{"num_hidden_layers": 20, "normalize_top_k": true, "init_std_router": 0.0325, "head_dim": 64, "norm": "layernorm", "extras": ["capped logits"], "learning_rate": 0.00126, "lr_mult_o": 0.654, "beta1": 0.95, "beta2": 0.99, "decay_fraction": 0.581, "max_steps": 4981}
Below are experts of layer 13 (counted from 0) of a mixture-of-experts language model. Rows are named router (the router's row for the expert), down (a neuron's output weights, with its number) and show model dimensions 240-279. Each number is 128 + 32 x the weight over its row's rms, rounded and kept within 0 to 255.
Before each expert's rows: "raises" lists some tokens whose logits its average output raises strongly, later layers aside. This comes from a sample of Wikipedia text that the model never trained on.

# expert 23
raises: "Professional", " Succeed", " whom"
router [191 140  81 121 214 116  82 100 130 125 150 115 131  97 129 165 156  70 125 130 173  87  97 127 127 125 133 136 127 175  76  88 127  89 156 122 111 109 102 112]
down0 [123 143  63 159 118 144 146 125  91 140 151 119  82 155 133  93 181 152 176  72 132 144 203 131 108  97 141 178 117 150 116 123 149  98 163  38 158 113 153 126]
down1 [129 115 139 149 155  75 170 162 130 114 130 137  88 140  94 106 114 121 121  71  95 157 164 122 110  94 135 216 158 179  93 180 190  96  36 131  21 103  96 182]
down2 [149  50 145 150 154 182 130  86 127 122  83 101 101  58  99  81 131 175 115 149 144  84  89 129 123 120 158  99 109 121 103 126 125 153 145 115 122 138 157 142]
down3 [115 182 161 158  94 164 119 100 192 171 158 222 131  72 105 141 143 143 157 181 117  80  96 134  75 135 181 159 128 133 102 160 148 211 120 156 111  90 114  93]
down4 [ 97 157  97 167  93 105 127  55  89 135 105 124 128 165 209 152 140  66 181 152 161 160 123 177 116  98 141 100 124 102 155 106  75 147  86 116 109 106 102  95]
down5 [ 97 126 131 169  79 159 132  95 157 117 115 134 103 178 160 178  84  73 147 113 157 130 161 192 117 161  98  82 162 127  79 103  78 154 144 146 169 171 107  98]
down6 [125  94  48 139 171 137 160 140 179 101 126  99  97  99 142 100  71 189  98 161 102  92 160 116 132 139 114 184  91  79 192 131 163 148 162 143 119 177  67 170]
down7 [144  87 183 152 156 113 184 139 200  37 154  99 106 120 136 119 127 164  98  79 127 123 113 137 109 139 151 101 143 172 116 150 125 112 181 153 132 117 133 120]
down8 [103 124  94 104  53  89 128 160  91 187 193 142 110 151 133  85 173 109 171 161 152 160 146 134 162 124 166 157 122 102 165 119  92 121 143  78 158 108 111 121]
down9 [131 180  83 114 106 149 111 137 170 122 113 109 126 113 110 117 125 182 124 163  98 127  95 134 118 106 144 196 133 134 114 109 117 123 154 137 119 134 115 159]
down10 [144  86 166 164 128 100 135 140 148 111 136 123 115 116 103 112 160 141 125 119 117  97 132 107 147 112 122 147  88  96 109 117 132 148 144 161 126 148 193 123]
down11 [136 133  96 171 166 123  79 125 136 136  65 145 108 151 141  98 107 221 149  73 114  71 129 122 138  91 152 182 127 116 171 158 158 123 134  95 175 130 117  57]
down12 [105 188 120 143 126  96 109 167 127  91 182 153 114 120 123 138 148 113 109 177 106 134  91 145  87 118 135 128 156 111 106 109 119 109  87 136 110  80  97  60]
down13 [105  75 147 105 108 184  60  99 148 122 130 116 147 112 141 133 106 192 115  80 171 153 125 132 120 142 137 131  94 192 126 164 111 152 113 114 109 115 169 140]
down14 [157 127 197 179 118 106 179 101 178 144  93 112 187  90  69 152 176 186 139 161 147 103 138  82 119 170  78 108  60 119 101  97 111 114 144  74 165 141 138 102]
down15 [106 147  97 234  95  91 172 176  94 174 111 125 114 144 106 150 119 119  98 137 151 131 116  72 165 130 161 152  94 157 100 155  89 115 132 168 164 126 141  90]
down16 [106 163 142 106 118 134 132 167 126 124 160 125 139 110  69 149 138 156  89 105 156 166 145 155 106  61 153 119 109 159 122 157  91 137 135 112  87 122 127 146]
down17 [132 146 126 139 109 106 168 100 143 129 134 154 125 134 102 121 187 119 180  91 152 170 113 142 123 101 198  94 147 127  94 185 128 120  53  99 125 110 172 110]
down18 [160  90 177 215  70 119 140 131 107 115 170 160 156  78 138 130 140 141  77 113 117 148 149  71  71 144 104 112 214 100  98 115 118 167 136  71  96 118 116  52]
down19 [ 75 122 104  91 137  92 188 105 131 174 134 166 136 167 111 146 173 108 115 136 170 156 160 118 119 107 107 145 139 141 170 164 122 126 156 119 155 111 143 111]
down20 [110 177 152 145 107 140 102 172  75 126 145 129 147 125 195 113 148 185 157 142 134 130 123 146 137 161 169 132 148 133 120  66  98 140  88  80 176 117 116 115]
down21 [122 104 107 100 111 136 149 135 152 158 114 178 118 176 115 116  98  97 150  95 184 173 110 177 187 115 155  85 125 138 124 144 171  89 170 107 169  86 101 145]
down22 [111 110 109 107 183 127 145 160  68 102 119 148 139 107 117 150 150 115  83  64 138 145 135 106 101  88 193 186 146 179 184 218 133  91 125 141 132 172 151 166]
down23 [109 123 173 162 182 160  99 142 159 143  92 130 166 144  92  79 105 150  99  58 138 138 113  45  56 123  57 117  72 170 172 146 101  96 105 114 119 149 126 170]
down24 [124  71  63 144 146 123 137  93 129 126 158  94 130 102 157 133 110 142  77  94 129  98 116 106 117  84 109 117 173 117 165 141 151 132 157 147 116 101 126 165]

# expert 14
raises: "9", "1", "7", "6", "3", "8"
router [ 92 173 123 169 142 103 149 155 147  87 182 145 179 166 126 170  72 111 130 106 123 140  84 185  85 146 108 192 142 162 192 192  92 100 161 125 108 144 130 165]
down0 [ 91 136  78 115 122  98 140  53  51 112 140  92 158 150 137  74  63 177 153 124 104 128 101 134 121 155 140 147  89 180 159  97 116 156 101 128 118  78 141 123]
down1 [182 152 109 106 102 121 133 159  82 127  78  87 181 154 110 149 112  95  92 134  95 121 139 127 130 145 156 118 157 154  62 139  95 162 144 141 154  94 178 134]
down2 [124 159  88 152 170 133 141  93 176 114 155  34 148 116 126 135 143 164 122 174 163 140 139 200 115 150 125 176 120 131 118 150 117 128 154 110 137 116 137 120]
down3 [ 53  93 115 145  91 122 119  99 173 122 176  80 103 106 106 156  83 131 118 143 142 127 144 170 130 101  79 127 152 173  68  90 137  92 102 122 113 144 130 113]
down4 [132 144 102 164 201 186 159 190 136 152 139 152 171  56 101 142 134 136 164 135  93  78 132 115 113 117  41 145 101 170 118 126 115 174 185 131 152 133 147 147]
down5 [162  90 157 175 160 185 128  72 124 127 126 155 125 136  90 118  72 138 121  86  82 106 126 135 204  96  89 130 124  82 109 118 137 100 121 181 128 160 106  90]
down6 [142 104 135 135 126 138 124 153  88 176 177 121 124 141 181 113  98 132 106  93 126 195 130 135  87 142 114 100 144 144 111 120 115 151 101 101 122  97 148 122]
down7 [131 102  95 106  72  47  87 158 150 135 138  70  91 161  86  67  87 141 146 106 122 102 145 103 148 112 128 144 141 127 165 176 105 150  91 184 149 118 109 146]
down8 [144 132  89 131 117 137 103 139 149 121 137 130 161  95 118 124 141 144  93 121 157  71  81 137 162 144 120  47 104 152 144 132 156 128 118 120 131 168 181 153]
down9 [166  85 113 156 133 169 118 146  53 126  85  81 126 105 130  99 147 157 117 123  42 122 120 128 167 122 138 133 129 163 158 163  42 109  72 136 170 137 190 121]
down10 [ 57 122 138 170 185  91 121 222 109  76 126 101  98 104 119 129 221 153 129  85 166 160 119 115 175 141 164 104 126 147 107 133 151 143  98 109 131  48 127 127]
down11 [135 123 103 144 110 100  93 186  88 148 184 154 128  89 137 113 126 109 143 132 104  95 132 107 184  91 112  90 123 111 124  97 158  94 172 122 135 128 127 131]
down12 [123  87  88 103 136 188 117 152 110  94 115 168  91 118 122  95 142 129 100 160  65 121 154 192 180 139 113  63 143 126 140  85 102 118 117 119 104 148 131 117]
down13 [151 146 118  89 108 154  84 104 172 138 137 171 161  81 194 129 100 106  78 180  57 117 160 103 164 131 132 136 109 104 123  72 190  71 103 136 134 145  84  62]
down14 [138 107 150 200 183 101 121 151 140 151  79  82 120 137 201 136  69 147  97  95 102 113 119 135 143 138 111 112 121 137 163 189 131  83 116  72 159  71 132 122]
down15 [151 145 154 120 146 121 134 153 151 109 121 198 142 102 150 119 206 124 128 128 140 134 138 178 127 129 175 149 157  99 183 134 126 143 186 100 160  66  70 141]
down16 [111 128 178 108  90  82 182  94 151 121 117 200 120 110 130 118 122  73  61 120 169 148 120 125 121  73 119 154 110 152 124 148 120  80 150 189 128  82 111 111]
down17 [197 124 103 151  88 129 127 219 141 187  99 120 145 135 150 131  93 115 147 191 111  88 132 172 136 148  99 121 179 145 119 144 134 143 122 151  91 129  90 144]
down18 [140 148 105  93 156 179  88 122 106 108 125 133 115 116 121 134 142 170 198 171  86 145 152 142 159 115 178 133 175 114 121 128 110 151 101 166  96 105 165 100]
down19 [148 122 120  94 115  69 189  98  56 140  71 119 132 155 166  95 158 151 148 123  82 167 132  82 121 124 128  95 148  82 161 114  99 113 107 144 167 184  61 146]
down20 [ 81 120  55  79 125 118 106 113  97  85 101 154 138 142 147 127  99 141 148 146 158 106 114 120 211 124  75 164 123 137 186 160 116 135  87 133 125 128 121 113]
down21 [205 150  85 140 152 144 151 165  99 150  98 113 175 142 131 125 133 118 131 113  69 158 143 147 147 143 122  99 157 119 120 156  85 128 137 106  94 152 168 146]
down22 [147  89  76 141 141 123 157 119  70  95 134 172 132 136  92 121 180 153  91 149 116  93 161 116 140  85 170 171 123  89 155 159 172 140 120 161 141 100 125 139]
down23 [117 147 143 127  98 150 146 134 159 162 166 201 121 157 173 100 114 100 129 174 137 149 163 178 166 113 208 147 157  98 146 116 137 163 152 100  63 123 163 142]
down24 [126  70  96 170 130  83 102 105 115 132 174 173 157 154  58 136 144 105  92 159 142 122 175 120  65 141 174 116 127 101 121 159 112 139 139 128 126  87 167 116]

# expert 5
raises: " or", ")", "\n", ","
router [113 134 152 115  75 127 107 147 108  73 166 193 146 119  97  77 107  81 103 162  94 146 147 140 151 197 101 159 151  92  55 135 122 131 116 166 169 104 102 124]
down0 [136  42 143 155 104  93 139 154 112 154 144 130 146 165 156 150 199 126 181 127 182 113 134 117 181  73 106 126 100 155  76 117 125  92 186  92 146 108 194 121]
down1 [216 158 117  93 157  78  93  89 111 113 133  86 142 112 154 119 138 122 129 146 112 149 140  99 181 106 148 114 131  95 121 162 156  71 107 158 114  88 122 119]
down2 [102 197  95 159  71 109  77 121  74 109 120 161 113 170 162 139 154 116 139 115 127 143 165 178 137 103 156 127  80 149  96  92  82  80 130 162 137 181 188 145]
down3 [ 64  96  86 112 165 178 128 124 141 190 172 122 134  64 110  71 108 155 173 118  86 112 137 145 126 180 101 143 129  93 167 103 157  89 119 135 140 143  80 134]
down4 [131 124  96 182 119  98 105  68 166 179 184 179 157 122 116 171 117 178 150 162 166 135  81  86  81 130 114 101 143 138 106 112 131 142 140 141 122 128 152 117]
down5 [112  81 118 131 109 159 104 164 137 125 176 110 117  63  86 181 207 109 118  58 150 150 153 100 151 201 127 101 121 115 134 120 119  43 124  67 148 122  92  89]
down6 [131 104 118 121 102 144 160 114 111 154 128 117 157 110 127  72 138 113 177 160  87  41 120  99 132  74 166 145 136 115 116 117  90 110 142 104 111 108  76 140]
down7 [129 106 153 107 150 159 126 127 112 153 108 150  88 122 145 124 130 119 162 121 135 172 150 103 102 111 196 125  40 117  76  64  98 162 135 179  89  92 155 172]
down8 [103  66 130 146 214 151 121 159 116 152  31 114 131 171 126  98 161 121 113 146 139 129 144 154 113  87  63 115 126  96 136 137 104 151 168 101 139 137 110 136]
down9 [135 169 153 112 140 182 102  93 161 109  99 100 119 163 173 184 133 101  94  56 145 167 144 116  96  78 212 135 154 118  85 125 124 137 141  70 111 149 135 170]
down10 [ 95 117 172 136 129 108 165 148 117 128 140 155 131 139  97 121 101 205 146  71 101  88 157 155 139 175  50 144 119 114  81 121 184 144 184 122 130 124 131 108]
down11 [152 145 144  97 135 123 121 104  70 151 117 117 180 172 118 137 150 116  71 106  93 126 124  62 173 141 135 104 186 123 137 149 139 125 149 161 140 140 173 139]
down12 [ 89 116  82 162 129  38  76  83 117 107 174 154 135 215 137 121 128 104 124  93 120 100 118 171 152 119 160 164 172 124 148 101 136 163 125 189 123 140  48 143]
down13 [ 54  64 129 149 165 109 148 104 103 127 151  79 135 166 114 110  85 110 147 119 127 103 161 144 181 110  83  90 140 165 144  76 159 121  74 134  58  66 174 119]
down14 [127 143 115 130 138 184  88 124 166 201  91  93  54 131 166 128 186 163 129 113 160 133 178  73 111  68 142 186 117  58  94 163  93 128  98  96  89  87  79 110]
down15 [ 89 164 129  81 117 121 117 123 151 125 126 128 132 127  89  85  87 132 176 111 131 166 126  98  73 145 138 144 174 107  82 120 128  66 120 168 138 147 103 113]
down16 [116  90  83 112 154 153  74  89 120 145 137 159 137 115 142 136 166  99 161 115 106 203 142 128 189 130 158 152 112 112 125 128 116  98 144 133 108 140 145  85]
down17 [105 129  97  67 108 188 105 164  93 141 146 154 117 121 145 119 176 121  60 108 157 134 181 185 155 146 133 134 144 164 141  86 127 108 130 124 106 120  74 117]
down18 [149 149  71 159 201 109 106 155 130 110 148 114  97 105 108 128 139 134  70  98 107  96 130 151 141 127 136 108 168 114 143 108 178 168 173 119 142 121 117 157]
down19 [179 124 125  92 136  61  86 120 105 137 103 172 193 138 116  91 208  75  98 185 152 109 118 110 171 121 137 167 149 111 100 123 137 157 130 152 168  93 165 146]
down20 [162 101 161  76  94 166 134 137 136  89 158  61  96 109  98 137 109 134 164 169 102 146 122 112  90 135 138 122 135  87 136 186 135 118 105 131  82 108 133  70]
down21 [157 104 189 141 148 140 128 112 136 106 186 172  84 114 106 139  86 205  69 131  96 125  87 121 149 124 114 109 119 171 153  67 147 146 175  66 134  99 247 137]
down22 [188 152 121 154 151 109 119  94 165 159  90 128 131 156 133 130 100 180  84 125 137 103 142 138 126 152 106 106 164  87 111 142 132 124  86 181 107 153 121 132]
down23 [129 121  86 107 117 117  75 170 137  69 112  99 117 123 172 110 155 118  51  88 111 115 192 134 139 135 110  83  76 164 156 133  79 116  89 165 128 121 144 156]
down24 [ 59  99 134 116 159 136  90  69 107 120  92 169 140 155 104 128 149 119 111  78 148 135 143 150 128 150 156 191 104  96 118 138 122 116 137  71 113 130 141  98]